config = dict(
    balance_loss=0.00235,
    positions='rope',
    rope_base=12600.0,
    warmup_steps=50,
    schedule='wsd',
)
Below are experts of layer 6 (counted from 0) of a mixture-of-experts language model. Rows are named router (the router's row for the expert), gate (a neuron's input weights, with its number), up (a neuron's input weights, with its number), down (a neuron's output weights, with its number) and show model dimensions 256-383. Each number is 500 + 50 x the weight over its row's rms, rounded and kept within 0 to 999. Numbers have three digits each.
Before each expert's rows: a language model's description of what the expert responds to. This comes from a sample of Wikipedia text that the model never trained on.

# expert 32
Description: Scores and separators in sports result tables, especially tennis set scores like 6–7, plus venue words such as Arena, Stadium, Center and Pavilion.
router:570495512495470464544481538472527582499534488498487504539500598477587509483514517426505483487516511475538453474593532479505489399453494405599627531494474520440494477483546550501575568462523541418508455475539500523491484544490372594465622455534537498448510587513466428590570379623513530423460463536490478442473459474555491544495448503468562522569560551549443513492532496439450614488484
gate0:497487568494532470517501441463497494526522405556415466460537485514469577458506577462486552576530500515429487456459554524531550412477518558509575469570477522522535409446465542462477521675503435495491553390574450500437451448433421530477462445615453445385517525447543399508495507430493471487437481461542494474502583518441502468512540491537509502509563516456460470532388449506479635484436
up0:501495433514434506396512438485468470429481526431447566522470377448461420571424484505480574385549550475529477526516488502396427478430549459572461467448538441431493528518443500507450441463486486509465564493558471477501482560537537456470433535422387510541488523421528568419477456563456418562570487501520484475498540471454508516418508505519503470454385501586438521419512500548656483557554
down0:501457503559424571431516537495434655458482554493498486654491539414487498573498450504518477462508462429528483469495487503451519477431510509509491457586478534532450476457629515352553465525425450531497439556517530506470477489560577464540489531449469500583521426488527496544502480479522465480500602568420464468484490529452455537493547561475468564513402521533550508371503413536616390510523
gate1:539500548482559484562430463523348476492488488488513466577383485529445526530604460502506437480394439582510443501543502458591405585480546593559480538525486443484434505461566531532515527408411466511506456579442545555509420482526382588507492451549481541362510434507510484559485509584446441448499555511467584427417504460409500481472478541535535537500553507435414485516488449491530479480553
up1:457517526566531502499543509460482459449477505444502517388560525426501367527446520461478530428539569418511472483496523525501414466494530484445489496485442502494468520546478501403505531535357376470552541479471534563401547566494458443516392507483453469518489548485474537408459422493598485517587502461489442446427525529485366425479487503496448393463447425527646473470444450500460523456468
down1:475497504558505515434487495484471532463442520499501548472464544456518481472507464498448606546469616505464447432503480419438433545419488449439473485512527482526450490493477463450533448383501456477563479551505543411601470477485526500450593498513476513502443495435473486452554436494524500493546519638484483473463421519486544560525501460529508410463474473499434418477481570484490516507531
gate2:494465528467543454518469527447496487504428454607566578549553495504430512507566414503488524459548507557431481508510524520481486487404539465530526536523447570510560524522485510427584498419533512489602484543411558541503542566476455536468520535529513561509494488448483509559524394517480490533407556504413498418518441419525441501551368587550402525532541520558318565530481419405580509586469
up2:457447482545524478549500537463536527487509383494552522508458589538525422549467502539456423481424488508514408597521513503478518500487540590523478446515499539645488537535542571463514565458566506485483553425578496515449404466517440478453484416416517490497448435517539467456539533483457599522543486597481528479536534564559543550479532376565490462401491500488496505493522538482498455494444
down2:525549589476478501445566543498441450398491613502505490503383562462509437519445511471559478488573592557528464498602501494575521467463495553483497451560537499481478515469456562515513484384499584563538411493517496503497389542488490406491513465501509472497552440493598450500538425509459489485515508451569378456449470446398487516475475455537458503520482476578518456491401469434473451466532
gate3:482468561536477499515570580558545476545445467585507453516568494438576491435541487461545481535490557452504454480541577474491518389495586440467471581539530517488473599451518568516466386494552477471566482544491479494447531575583453553522449570540521511434552485532507485501466369567564525519421500498555461476515448419496487490581510469526480494498489539441527493575505412451483433492489
up3:520469491492456483436470498549537523492472452543483514412451561571433483541472535463534606425508476525545500515530566529572501510371495524513501508492417528468537519512589630513500482576506504527507491404502430529484452569452487437549511573451501546515512402460608382479569475468524480417528516461474559458497480541510522478522548517594469479458379383558512571487606498449460516572514
down3:570476480458495482487579499543452475437476491486452570490413492503523530502451500450554498491480555431522582483527502535497501458520585527491493537583470510502520398465490541490457550416609476524500554460487513517490455474578576542463557432549520500582501485471409404578467430492358470530484522521414441483469454552512442449532573456398607433490523448508604454475539470522571470500434
gate4:460494518458535492476528604594619502474516451534540483521402535613472539496473403525456440323431474486476520509497478469494450468583538536518424469533486543491473464557485550497428521525579478536410504431461467600566476481499437541448544534531464473504473495406529466502487403457546424495534483521407537568537528459415476523526453389420488547527508521439486501594592477537446537561568
up4:526488503435491535535532563527506567446537499485539405630469461431456455502502620402506485461499504470535545520514476512499535515480552516507504542472577405365498465486550514529514484498442564508524446460553550387524506427425529469563638524576540482525473603553444523531496602486587578481531518441527440516466496548522496461414511566454518436486524457502444553477490577637549624500484
down4:543564529380596477424704508553515520460467440551450488504463497516496456431459507456508431545434503465474413501485535515452520452576534514470508505458453508440527471521550486572567546572504453583440661533507497560576438544520497512429504429479472569555475501567472454464519431416534485449527525485462591484487540526425430492516491475505459508443588503510561528498498579507506486524539
gate5:505486440481512488593521525520476489467551385544521468361449533469526592581361537480563508442446479531497470463519469418422498402514393492499462587495553462504514516489324535517540475477568452565386457564498467476484489604498540574495490457506391443531512511480480400403462522581523514475520457462465579603519459504448542499478518611442400456451375505466436513480473497433548388522494
up5:446476479474529470596477482538490586500592362560489458489502478518524606585399544460568460490384464537600366435501502387413384468531442490414476583558488464512470528508416554525559470433588542597421520473490520541551494522529594569488488525538435521471598549545502378486457547561503474514497449412443560593438531532518557501437460610509446487438493507539421556441480418448598414500493
down5:515432452558521482510502504538458446448572398452498411428518559376531474558515443505544590485540544458416433533472535501553505486534494520516543461468497542491483527547472595474452422505488522594552502553500527511488621513513488583506598498461474492532454471522529575592451520543371471404491534475423526474540562483521470407412500501429549447413562500569562604499457468617476395496519
gate6:489599484506475515506433490527497511465517440479488454481556540402544525498406524413427536469528512496551489440512445519521435564412553496498520539513517408609535457530484509423501547516459552498660436548464497504459578454552562479452483610513495511582518544558534460518533408432495533586444438518544477526510461603507391398473521482456442499450466434555541455453519463459527565413485
up6:576478464539557500447503555594524547470487514507532500486518550551502518492496524518490488559555460495454462509507498474510577409545464599506608463510434512446467455493488462515502575414524516555498670506490429502558512564516493473470468363509532463483516484486532519526481508504417390504450486448502530581422576508522474551598501450564497461551511566617460487531575566596501480445491
down6:498489480429510472452485492475511565512496466538500578550458551526516562481498555503533571514517563448467562544562474525484467496511529517390534455499471573542490496439448528435473518477432511572513481427452612530560512463471511413530483487493469530513377524503524514387514487576548575573539449552486488459479488472546435521481563414544480546496599553482504468521547474477487403433482
gate7:486549413462482510517403507513519495574521500552482484424511510448440530470521516542508452410455483514536554540584460461579502494585427543462523634491457420530448481500505533545514457483459456491472486404455489488540656417531476581500490547501522511479487501429457564528428479477504463452470386476500496474531473356470483497525535471542540454502477558483482502493552572497505534470489
up7:497533611535530529486587567449532607451511448472487534548518541565488512506551467517509522506529545437461417486488510532507442539430497520571520467459541581501556491450497494545525534498493509405475548533497495504401352523445476479468578427508429558520387421497506406448474583559417533581452610517463513472465539610564515429442490463466426476429547515542496527537484428560468523498435
down7:455546472543565491477441499432515492461499418425533529588483556478509581486496488424504460481458639421537581470542505503366477451525466482526563511423364484431511512450481504520546481451456508535434519381496500456496536510547444488528494522464512452462527466400457510506528480406416444452503460504486448441428538579495480548414491558608455556516527451464486592524420483508462489539431
gate8:534560532430544494631615419549520481503557508608550489516530467526560498559539463538541455577475562485438513546507542514522504427449460509599464575528474436415444525404482391455469473426567450406504488569518532468490435479495456518505497464505571526377578508537570527515556520481448473458506422526556457511521565540496548476457457589509504428524381563494530445504479453493506510496480
up8:530475579455507489455512523525485605443442466463438498655578445471494567582552562513514551552455531458472600468536537438478598495505417485500512470508457473547507508513473487482461489508393500528541478484552492469582491521463509491581507507493479427543526439411423461482421459421554507487530539501340554551600467490512423488491491445492481507467483456381522554533533561494509503528508
down8:513596505484490554461429497457506604485480435504495475654440604514475450462503552461552487432456478396486504434532453474527481547469483508535522435380449521527447432505554413507482399486416508564450487484510529460529486566519505454337664496410518520433539621492467621460495587546426528433562520433618524471491504544538517514542501489528577639516475499507462498402502385538517468506464
gate9:574453518440558497511523495452496572505528522498399511376466481527495454428570473496478555514566586523444545573435445488506487385455467475517503494588579568466416389595550559517458522544567437547561468492495485521583494473527413530439541544536549490383517401542478464551528522559479502462487440509535487448523501513534450541477479435413572473499551518481436374467503467491454438626472
up9:529460560505549514580583550538477577523541503466520399466440541582547534472486529504506526529425616549474469572489481485533540464437476513497399564439626527503468505576417476453501520579451488469533605499531481479505483561524500462407598504544563513431512458440467533574512567519547488530528445568508453453473530470536492566446465561413486514605424574489562477582516429405472466497472
down9:417484443597415441507481520546586555470441579473484568522549427468576551548489536536427518432552477504514584522533458416509510450482519533529493628511562542435484450551494458544531544554425474492544499589493530557517496538415642511435531467562433510458424487453614555433488458463499457547497425472503560516442443502559522521513468513559502421485488471431468553562495520515519584522432
gate10:510397579464542487534474443495545529495492521461447487459514456512482467490526468545513469549453393581575566535503623517514428390541529476511464462521648563595514440506503555573562521482473497545549477548556399489565494629459458473520512537532491461547466523512462534574529529440577493512507578573604536459452497446478420561579446489538466478474445511633535472548598566524558524526453
up10:492556551559530463604575434543563549517422565469578524473569547579463515633520539532523502428482462503503605554456482477607498497533419472530500414500470457511465441521541539460414524597592493527525542506530478487525451550520521513477537471504431486529610484573488492483487426448535530553550547445469548545554545457487471529512526546534536564505502462514550446438541494494548433461564
down10:416509434550545464436608590547503571475476537460494525426478499596499435527416481514552515526519538619461571508502517590557465494474396473423544536463526518408498516481469395483569594490443398424441511505563563466468493524532502473562544527550570460573548502481439508503500539521422465488470548469589535430417489485504485482475426450446455430429525535449422443568502378582477505452524
gate11:487523490486406436542468403519520474483542490475537494539583467508509389651432680597516552454514514472597449538542485425485518461472558445566393533502606505501544511504532522455445524431569578547561624490502514623566505539502443523509597433473513589444443472568492387513481408458564437366511467548393517544450449443508483508506478580493434483547510529440455514565492570474563495474494
up11:412420471443466560538590482502523572497577470537470468512499469515563461466657399486504527473524427541526419500538575517512423527556477448516465437509398471491602441531520527505562503425468486486470471479425445493411504402521497468482452557462558422510471512492400485511588543502578548545608457465475472458560455558496447502594393514503601490475451560598424484420494502523422540580604
down11:586434602540447492470491464374447523562593486559412506500515479498449551463537476514414483493530468487489428503461549573504500537445485416467535604506530568455437495518486432640534535502441593487574489495550445554494537479524488522503557553559487505565489440544489539524374422441591407471506517466476477535519576499514448507441396418523604563463515448522363495594552498572564452569515
gate12:466526527415416529587552522438501415518397642503466574524490499500511442473503407536475510584515531513488527522489478435486467461533463496480524470481544452513454474464551534614442471451492522477437482457565510460494553538525553607509467488407438542422475508438507530516472576480446501566471490474452444511550433448574484523515476457471535526537577581491546518515483482503497597509459
up12:502520525465479459458481491589552517522554531447517446418439475363404596539432392407571414530498523514456429515491556560469548585537478499487538585504380455620516492532496473497479528450582544574526479550441516414535510459524620441532540478533541491501312584600526509527510514551483494495511439427517430521527553502444511520514510423487596596489516427522438515481519463525526492487454
down12:547502492479418624528492545518576537519536517494459444499452436526435486549522427561610486528492477532529400493547524525482521450540561497479452574504449586450413517458528523508552434496543539493448548462467454429477501596560547467500518488516529499529583554598568463468557495551501552573484533501497568406499476485470555452553463582527517502486514443441384558518467574493554420601534
gate13:578546428517519523568535520514519560503580559655523470495548539501537479535588436473519370511439461568567507421439455580504454497426426441571446511570334555447609506490434540514564479573652472490503437467570538498529556503543535540455503452495510490508473536540566546495475465597441488497534471586562411516595399572498557526540498455568502468426528423513490527510517495397468483445532
up13:395464507510491492495534512466488454502421471406507493497484436502477507447499526557560497561556558424522521472508443416526464450579620477477455439521572486602469509534527464494486483448371562536519537589535459463454473536455494440520541499541486411581483458496456459512493546448575513473463562453468480526426527439506458544525448532507538533556469517460494510531424495599487461602442
down13:486513499514486427545467533427537488414522448444574510394448557481465540396540444468378518377422527557459534531496464464440534536491493475517557511587496512528535620544471521533474489593512520439454530483523588551491569450493593483481599521527423508609539471446615563547595517440539467558471541490455488636536534503565502512445529502455553426506516503456515482458549459467504453446464
gate14:446520459488442442519377521515437547546550485460466455524399437423517575531551513475543565472479490499460512510492553580583507513493501479573414535556480657393467496451520498502440541534522511475474514541481483523495492495449499486518508485512463523524526412487452515587534481502448460448536545489535494568429543527536439490492536427444496536538438501587446483477522407585505440613494
up14:529465519600460533548488510434513484503498441398488392493496506510526508484427481457434485463496368462377578515586456496377518539515417468487476439542521501540516525632447536557496496447430422489509508539477480513485537499558505468538598479519528558571429442435548512575496488472589474507593462519506462493442449495497524541455602530407589531479596577413532441461495452464421511546457
down14:447565491424505519468516474487518483481476428438447393474490489399449534523467479323495488440635478476572542511476553587573403448432499437528504540490505482444410495501517531461488547483424376490480482568398475518540469462466463466401559547434521472518576497461497479480470512408501459416584431519510466510596483559586494545536518450470484519482422484507462565463515435522496471509536
gate15:469384611532597482548453503525488572521436477533436458563548513375477452550423506362607417560460510495459487548581489546565457490478491528518530489530518485427522521541521461510533571546491481481498502532423528466450500529535620478466563457508492425547475440524507452503498489554508542446530520487616627545541495443497443528523433472564487442479434524579430548490496430550480528488469
up15:506597530407463578541499490485489513479543486550534469576473533568478558421609433561446507515512533548507448496366520491481599440569595520450490536471490535384523539455432546485506549542508496493547485450516472525510532502514474469441412502484440480504538603499463531548643558484488416544493511471544395450466482559475555476533524610481567448488511570461547479476523537464513549504452
down15:500474483506473611373423512468547518497548530526474470537366468509471462510486500443485554506478433427556528540437542530577449563398512392496409539473604416406455481426510591535466496538407478556513384512447500468556515633485473474509501433601532558542468549542461502596456524515531439498553491462462555482468481497534401395538465450431491493574498433456526602485481574468508491559455
gate16:516581489522555505445495469493574478506634507568507471558548492504502495528484525439471450457571579482506426479440487516509512586517486486559534506479533492511440494473473511477457462451536532507557570544362519447482471548495445562492576486521435513425478557511465530548544611595480577501507534573585435513578382465493492476600507423504538610562569539595495625542536477389530477544561
up16:506511524556632444456484460444568503523520383409439467499545467579494517495513525464534477551460563521520483496503509444481565515480526489499485452570416456545458549543472472538475478440526591447517576462522531423514427481519493486598596522401428489526598478555521518492538553583547573442500460582579520518550471403457514489538449520541476547572464511545512512494490543480512447563462
down16:579571467480513546484531452525561529416469494480587485521399436449374580517441507464527477549512521485556517462626636567495535455539487534510492605603480522467562606506556461380543471513387440520427453459491485465469490617442530489440553491500538510508483482512473516496517580623477614500537514446583401461495527430447553390520433538483483535527606494508405493511501594491495569468495